Below are experts of layer 3 (counted from 0) of a mixture-of-experts language model. Rows are named router (the router's row for the expert), gate (a neuron's input weights, with its number), up (a neuron's input weights, with its number), down (a neuron's output weights, with its number) and show model dimensions 0-191. Each number is 128 + 32 x the weight over its row's rms, rounded and kept within 0 to 255. Numbers have three digits each.
Before each expert's rows: a language model's description of what the expert responds to. This comes from a sample of Wikipedia text that the model never trained on.

# expert 28
Description: Mid-word syllable pieces
router:142150126106172115119079146173097126128157160109086186130169193153168126130086145114145151149116131101121153146122143215113157123147132077110091161070105118125056151105079138139058115111125077140133105094102128142138098122099158168125121085209101010079098122060176171133055137161166129116149114179159094168124128128125138126166128094137154103164146104092131116150186128092153188180132152118112133115165133132152140151082072109086154072065095167091142147079127160127137129112125128129166075143137164107168170143077129077128109144128119172120129115096142092138103175108092089123
gate1:180168157103127160105116057156134139151120156141131078132134148151129161095087153161140107116120130191158115131109095159095158088093177092178131169094141124155069211187201156122116033112113060149081114139139129130143140117129163131112142079163092152107136165118092137112155161171192115096081124197132048069093134150070104137106150130173097101129143112106164128136128117079164134173154146092112153140122079117137133119081132109092116078098099144112164111127097109173124102101109104106095136171072121185147171168131104100131130105183139206076104122098140103173121140113093123101
up1:117171153090116039093153098131061130190146098116075144203182108123116095096162072190157117077134122113132100108133203119153149188054092061168128190132106167135113115078118193135106152145097119149148115106079091125144070148156156109128131172118104118169154132123147105119104139143112127151104138130100133146177124115139165207100125151101096125112083101130121132138147105147138127107099122120177085199098170094113105070193049142111141099120104085169141129138149167137102129105068157166122131131142122101134126177114115159153119145146054165102121101165138179109089123146123088156
down1:164184085083140130182133084064192134104144094103129154104172100157093145105113149151177182110099101136064139104102119127133136155146128091159042152174116123103182146076128135123090178090177129100124135174154124150184170135128129147126125105092120080091089152112135098094110140146134148151154133129094071104129167139163094080157130104076156083105121134141158103172090147038146085138151166080110155131155199111103150146128157178135183071105159159143124070134168135152118094107173110077131090134164161140116112162149076116099158100136128138152060161192090100159178162116141117142

# expert 49
Description: Place-name endings
router:115141104120167148117101117094118157162169125127155130132159189161125107169093203148148143127155142137114125160119131155149141150150153060111123154096120098119097135134182126166079080123149145148195129119082154176180099109106170156130068125222085021127156134129166109121036133162115044130091165104107085151098148103151123072124103100162103119145133127090114126136103143148110138140165103155155094135161167181101150089022115186076134149111123091065128157151098190171115110105119126126144128128165107109175164145136173104138092128133169149135175108114098172120120158154115138102
gate1:099159185147111136114099142156157169134171106116177143086138190115160169135117110128132157147092103113136134160121143126168125066196130155138112137093132086115141172159155145103107080085128150094156162112108166176125130182200149103157104124164108080137148105105183113066163128137169157133109119151125133130090097139167138122180128082157134159121123087137183158129077109145112204099128099117093167101127078140130110154102120126115063118126136175138093120131183136078139139145093165145199070100059109161100141181140172111140084130036109156074164111193126149110086095112218151144
up1:178105112062096087164198144141094070162110088120099166160079138086113071151123117105122132173196201141103070089117167151073098139086160114123138137193104124123118118095139113108146152116109171122084110167138128163126164118149105163115184114088119205168111095135095125135117152172183112131119119138099114152159176137102131124085108164107124152136139126171116150115179132125118095132142124100135133129079143131120169089181165114179135132121071094138129170136112108132097087168149114142071157192144085097100116075120150109137238143123118037142118157089089065119160116165134139168
down1:154167143125120150162126138127134109068083120090116098154074122140092126149096147120096042178129065165181130099108073107160124127102155122202061109115090113093147186175190127176081111142134066122060129101124129124102123145153113146145188130134129125144133117091098113077112168166193131174158154116079098122162099152161123170185136104157114211137091128089129087104146144098083068059121146083111089130128133114201148134171123155132150130153179083117143164152101184160092135095122119161163097087110135156154170146142127122063139155099134103186113116151132089124110172145118127110

# expert 48
Description: Sports table cells
router:155153085120210123128181152113121115166127112133147162144149180172152085123069152124116140129139120149102083114132132181142124111132164101107106189135106146078059174168134087153074147157121163127174116133090116193174103107131165107131085097172054080154133123107143128142096109183094120131129178124154153181085150133084154069095086098146113163180107126070125106144188115084117121072176165130089135162198152128054174109104121174099137178121140153124120155118087162117092078108155095135122103157151152118184131064113154133168125132120134157136154116161107116178107174078131145189
gate1:142172144139100093128127124125110104078080149122122132150084114102132163060152127213135105145195090130109113137153152157140130123158105110159109096209129152182111118086170099181094113140152099080067130202124137164149113131122120121076126135126074098153109141193130086113110125089144106188151203110127163124146128068099086158147126108136179135158134057116151154097149101098100121074152123156141141142167133072155113082128117165149153116132095089154116092062092187082072092147117169159125131125199106129144104140143102132106113150044098122137166124198099127194097130119129107174
up1:125201109164095122164115193135119072069049133161081121079087096119113119107129162113130148093173052091064101183131168148127201170154127147162113063152097130142164156133119055162137133166118168157136135100131117150085083172116058121077131136110108122149140087148107092090090135082096125139087166160119191186127113085101117132116112088142169141127132111118164169175131157118110148131196108134175097104136120083123107100126142190095152173109125143147129144065110092097096157151175163165166078121120120143122115110118097093124136110091131120167187098195096135154105133129111148127
down1:169149102120114201177142160116155149080151111174171075184156090154111137144122089106127185157127121133146079099107176114119159041137137125156105174113078115121095143105135146156162159081138166190130089068113111107125182066136053090110146065074183133167115126139133070132113120097113178149121129175138143130130132128066135184124120131177122149106172155121152098133164109215120135075143130136123154167137112108045120157145082155045130133115193110110105124129177160171140124121101143137167112073088101110137121112096131075130128130137116173145167162118157090084130136120111085122

# expert 43
Description: Inner name syllables
router:154107071084175090137141178155105145150140150133124135114165214128134153137054161109128161159096083196151109140139196166112137185124140046130092158131153090099080142099148164125061094084181179131153092133103097181148091087102120140124093114216061143096090159099158150154134153126160068130101087165138146128108162130112072088152149086122143129169106121108125118204126124113101104142171113119137119111158043138132141099101111129124132141091108112087122192113115167148133122136116115070114114145136141134162088128110163142115104128140116182140157161099057116162084204127137130119
gate0:139102117180161123181109189131099090140088118095134131103136198091104091125189171107100136147072108127111160102115095123153123134159166053153160199168115121160139107117120097077121138075109134153156123074137094143085092141121137146105127131173112107166147113142154108179136128081108093142128139091114204150131119096158135155126209191081165129142118157127100116071145138142155055174136101156176132148198124162097092136167155226148162213149081054152166117151165124090144127151127147162139120123084156125144113137133105106163153155129116117119135154155159159129055126094136079126
up0:122152139124172126175037113176150208160108125202138142168136127206147151190131035177178123123143151121141081147142163126081111117109129075138116087085106127176117133088199136123124121108108137132162116100196112163112102182141096109126110134120169103080183145121131137158122161154204138117079118102168106155151135157161136186107144179162114165171118142165169062110143134145094131142108083118142096141158164154114056108123057106102156117115124126144125131093129155105104139082068145107139137103112125161088129148137147127097136109130134171142048198145094156125097133120141179110
down0:112122190135094082110174100123142104148182163125106130115079077191107145113136068131120153115062095214117141114058134126093128135106131108105123131109090104140123187127131176138099122120118146143078125126141098127107157177151150166126127128172088111114080110083165115097077070148145115121196101179091174140087158141108122170150139107147120100155083117130169117138168162108185127189063017133126211131132100119150156125122187144132132081129114164104096109074135053135116118154141097127075138148148191092146137094164160158133149165099112190112131124162117134131135156099164142163

# expert 1
Description: Negation and sentence openers
router:174141088054165149127151131121093133153169085176121182105129222153164092110103134122186181140120154146104132073211154136141123147125119076130142138123083100132094162151100146122106114172164138151164141139062086115181106094126149124061088136182046088109100127120101143178105087122097154172082105128202144089056158119185121100164099099137127147131113147102166111110126109089132173115186091154166142151130134138134134148090085135053142129119091085087092173126117171138091153136104134108093152177141160110167119137118117166132099129152145122149151098132111067089069145125092124158
gate0:097123131078169086136125127175064195102111101142157121082152145110102099108163129121161080119137130220081144088141153105168117097145086088122139131113101081134113173103136119096119138157131107135120106152162158140162141101139121095093050183141174130092221183151108104142082139167181113116101106131187118160122203173098147122047124049144122119095134138104139150109180100111122168145182118148152105159111174136109160104107126178103124077133152134130125087183140155143161158180099138168076116170136150163096101124164135150058117123133166089112059109090131142175126129164099134130
up0:099118112175047195138114142118211079102099149138110165142134136107165164145099098100137189156149105017115090122148144156085124131135126172138108125133152114123179117170113090130102093132083118125196097072107160121115104118102091117124184123125077126179075144150199107195191083159128096150157148155125129163158065120115136178189162168168110137161134106180153124151142149129151141130138153149160142074131104169162150116120116150110123115147148134101133218082171130134095115073183099104151098104147078091165128134110140126142096147062104144116152167134085168098104141123138109101
down0:114123112124087131058214132101154151181170123136195050134120148112108122119103171172086139129021194142146105104155168114141095092098113152089089126154106092130067151109095077169134126173142104093181109100134126133108146148131131138127138135149072174171175111159145179150130090160097141107109169170117064135087172114129113112085124123113142091143136133141106106100130133135156196100117113134133072134154152132160102121095100175137036090085119116156127188137090100127143155092178140112119112132188120102129132122108169130100158099134099120136188179129087185197171100108140129169

# expert 37
Description: Century digits of years
router:149147103084206140159118130109098102172180098118130123102130201179138107182071148116150151135160121150077103091152137200111103170140123079119066170122089131103085145142149105174083088156141135108154150123118125161141079093173137166105094071172093081132132121099157137172092107156121090132117146147132111148089156110149123075128137058159143173114133116065157109144174159120097168092204111142119127150169102141112187084093133142086145108096098122122089176131056174156090089094132147135104122171178128137167182129081108141141074147082101139163160119171091114117095200111136097108
gate1:096159109137159152139092133106098113165167087103115207156109142106119136184084165117130113173099127143105136082152192190179101087133087123119127165105144148153071092131075078151109104123070105134135099130082134102125098193129141158183069135133184104131135093160095140049103130098136158122089144167148136102133154111138110142168144062114196139168065096076134111173093155215149167100069137156135122167187150125142127133076188101135100093173159107077128137158103172131148124149109122144068096093129113086114074113139173115129106120141107117120120140155079160109168176134111109166
up1:119140117108114147105122185118173148073058123129127171151096145134096144100134172100134148119160146182125197161115112181097109120147137121076140153122166130155104123142092117072135117187103096205114161131120116156164108150075094100071191110110059128138164230159080184154164095117091131143170159148105082178064169168115127140095111140166168119115110088142157113128120115162199129179156128119191141141147122176111143059085123192114175078105103136109131132143101168133136075102137163105150150159129120117175159074129121149106099114119177131113167115081173091095134144121131160110
down1:159127151074097097179159072125171124133062211144136141139142109104129173107129140121164158066135063121133123096102104066119184075134111127098173125152122116105152076121115072140146168175169137175125126148118076172161125132123125076177169085144147084145139093144136054154179086143090153154119119168070147075111163118125098127153127098141153078097153137108109131169134171149079169108133123159083117155123123079150090199066101104140153152155121138100101159132094133175151130198088125144210086130117153125133180165113116097123130133090104131082145115113106086096131153155099195156

# expert 52
Description: Clause openers, table pipes
router:136122103110220172106089193130059118159152101149115146093125187154146111127016134117207161116124178117134101150183164162099113142112133079106127165121105198075117183132148142137109095129138103130174080133143125203159112099118116127128154102176045099127116137089149119156101099148104071163085129097130142128088180117100130135130144107148158141171117107094145060159151131128153162092154111113128126141133117135103125096114110131020128128128124179139118170112060181126082135120097085125138111170180120092181156112128136135138047117147139160120131138142102121173117156139098115092
gate1:120127121119179142110109069136091101151082110155165123176118140097113118150108129092130100122133091149126134109155203087081192109063144130132124133155152117176125131116089190173109116133105135137091158134109112104119155098179146121170120154114085141122149100197099096105108116151094104130170120120091169100100162162110188143130095096139153173153150094097146087151102123220102104129156213136132132088167137086176158073191112140153134187155113124120165112101171170085135124111083172178129097105146139181167115161140117123134084126055139121025151165209161091120078133135104130127
up1:186137210094142090138120175153158179114149117122102152081192144145128123097138127201114147148098135095155125158090043080159098068162102132123141154131152108051071147193139169074166115155118115122069098152159153114101091114129135161121116150110135129110122107121150156121170157076183116108091093132180121146103142124116073071160160192142112134146102131183086102151144106123197153152045083162147095164110153164129119159142141131123121135098121123104107141122177053121166182132165118102117113119098131130118104134146142098118118109183125153122105121084114170191195153087131077164
down1:181097166131135141154118099134115135087133104135163140167109139101127142135101127156166147139102182111128150160155141186120136140155068100087127103049143122158154115146128119176128161102090124170126115174104092191143074180108090119151153099138096100093090105121101189183128135126127082110135112074192096124142140144107142029113136109146112106090068120169068177160122152149146149153094120111143107092162173152081130121158090162121105189025099151113129135084064140150172091110152151116135126132100204148074143113159080134173174166152082075157111136160111110138066145116174140143

# expert 30
Description: One and measure words
router:152146077118124118120105157101089142121144120099086175144099162111135121105038178092158096156137163131074090100195200192104170101162150066112129153066117132113076124152174134191071092104112115128156102119065127120147159152172132110135107051148135094122088125140121179089100087158112057118113112135117125175115178136119110092135121129124118166145102134069152147183136143116122145162170121105121129157164093137149209113087127173095143085053086117137055141141111148181089139093137085101172085178140144093142127092128107113102109095135077162108111121157130104120110180124163152120
gate12:170176113069133128171116098144146144178102123137184063130113153114127084088092204110116105143147108135123123093161120129064072170158216130137136111070126148165112088126115175100084156147096073061134110121116131177093095111140138110158154088131149146119099045194166062160150140163103107136111119041140184074087207151118122103089154106099115097144154183125116145127095126151115133166146152128124119130113159120149122112134119147108105108098150106148167126136121113157147072136135099143147173152112095119124172162178148108132137075174118162134076100098167109074123108114099210171
up12:125101161075091123113140128128116146114156080143113185102183111137142137137128075165119138122145180153076085127057155123165127151135075120161192162138137125141097170111136096112123104119133200210085144151108128140126107148153124147116169159156130111165237156134128154153149168121141170124213143157114083144197085068139149124136096154120109141148078132141177142097106136112105099131171100170103122107096128120114095133108147049144140135187141161144159121074125135037159184146120180108165050175123163127152075074128108112104077160082135106111109138105129139181134102133126122148
down12:118132096134116162127090160068080158096108088066135173139078115135144105143124130146130129120102120099159061152184161167161135128149185125148101132149052145156132114111143121169110082080175142090105142096115207106197076173075129138149158129087089154116131144182153158163081103081084122134095181158109068134077106166145127137101112151053155133178091138153085125166135146114100157124088196142092120174138147108158067109090103170170121187114126132054160132158152111145184140141144083182064086107122160145116135150111120144097162141141123138123100110148123073150169094141147130152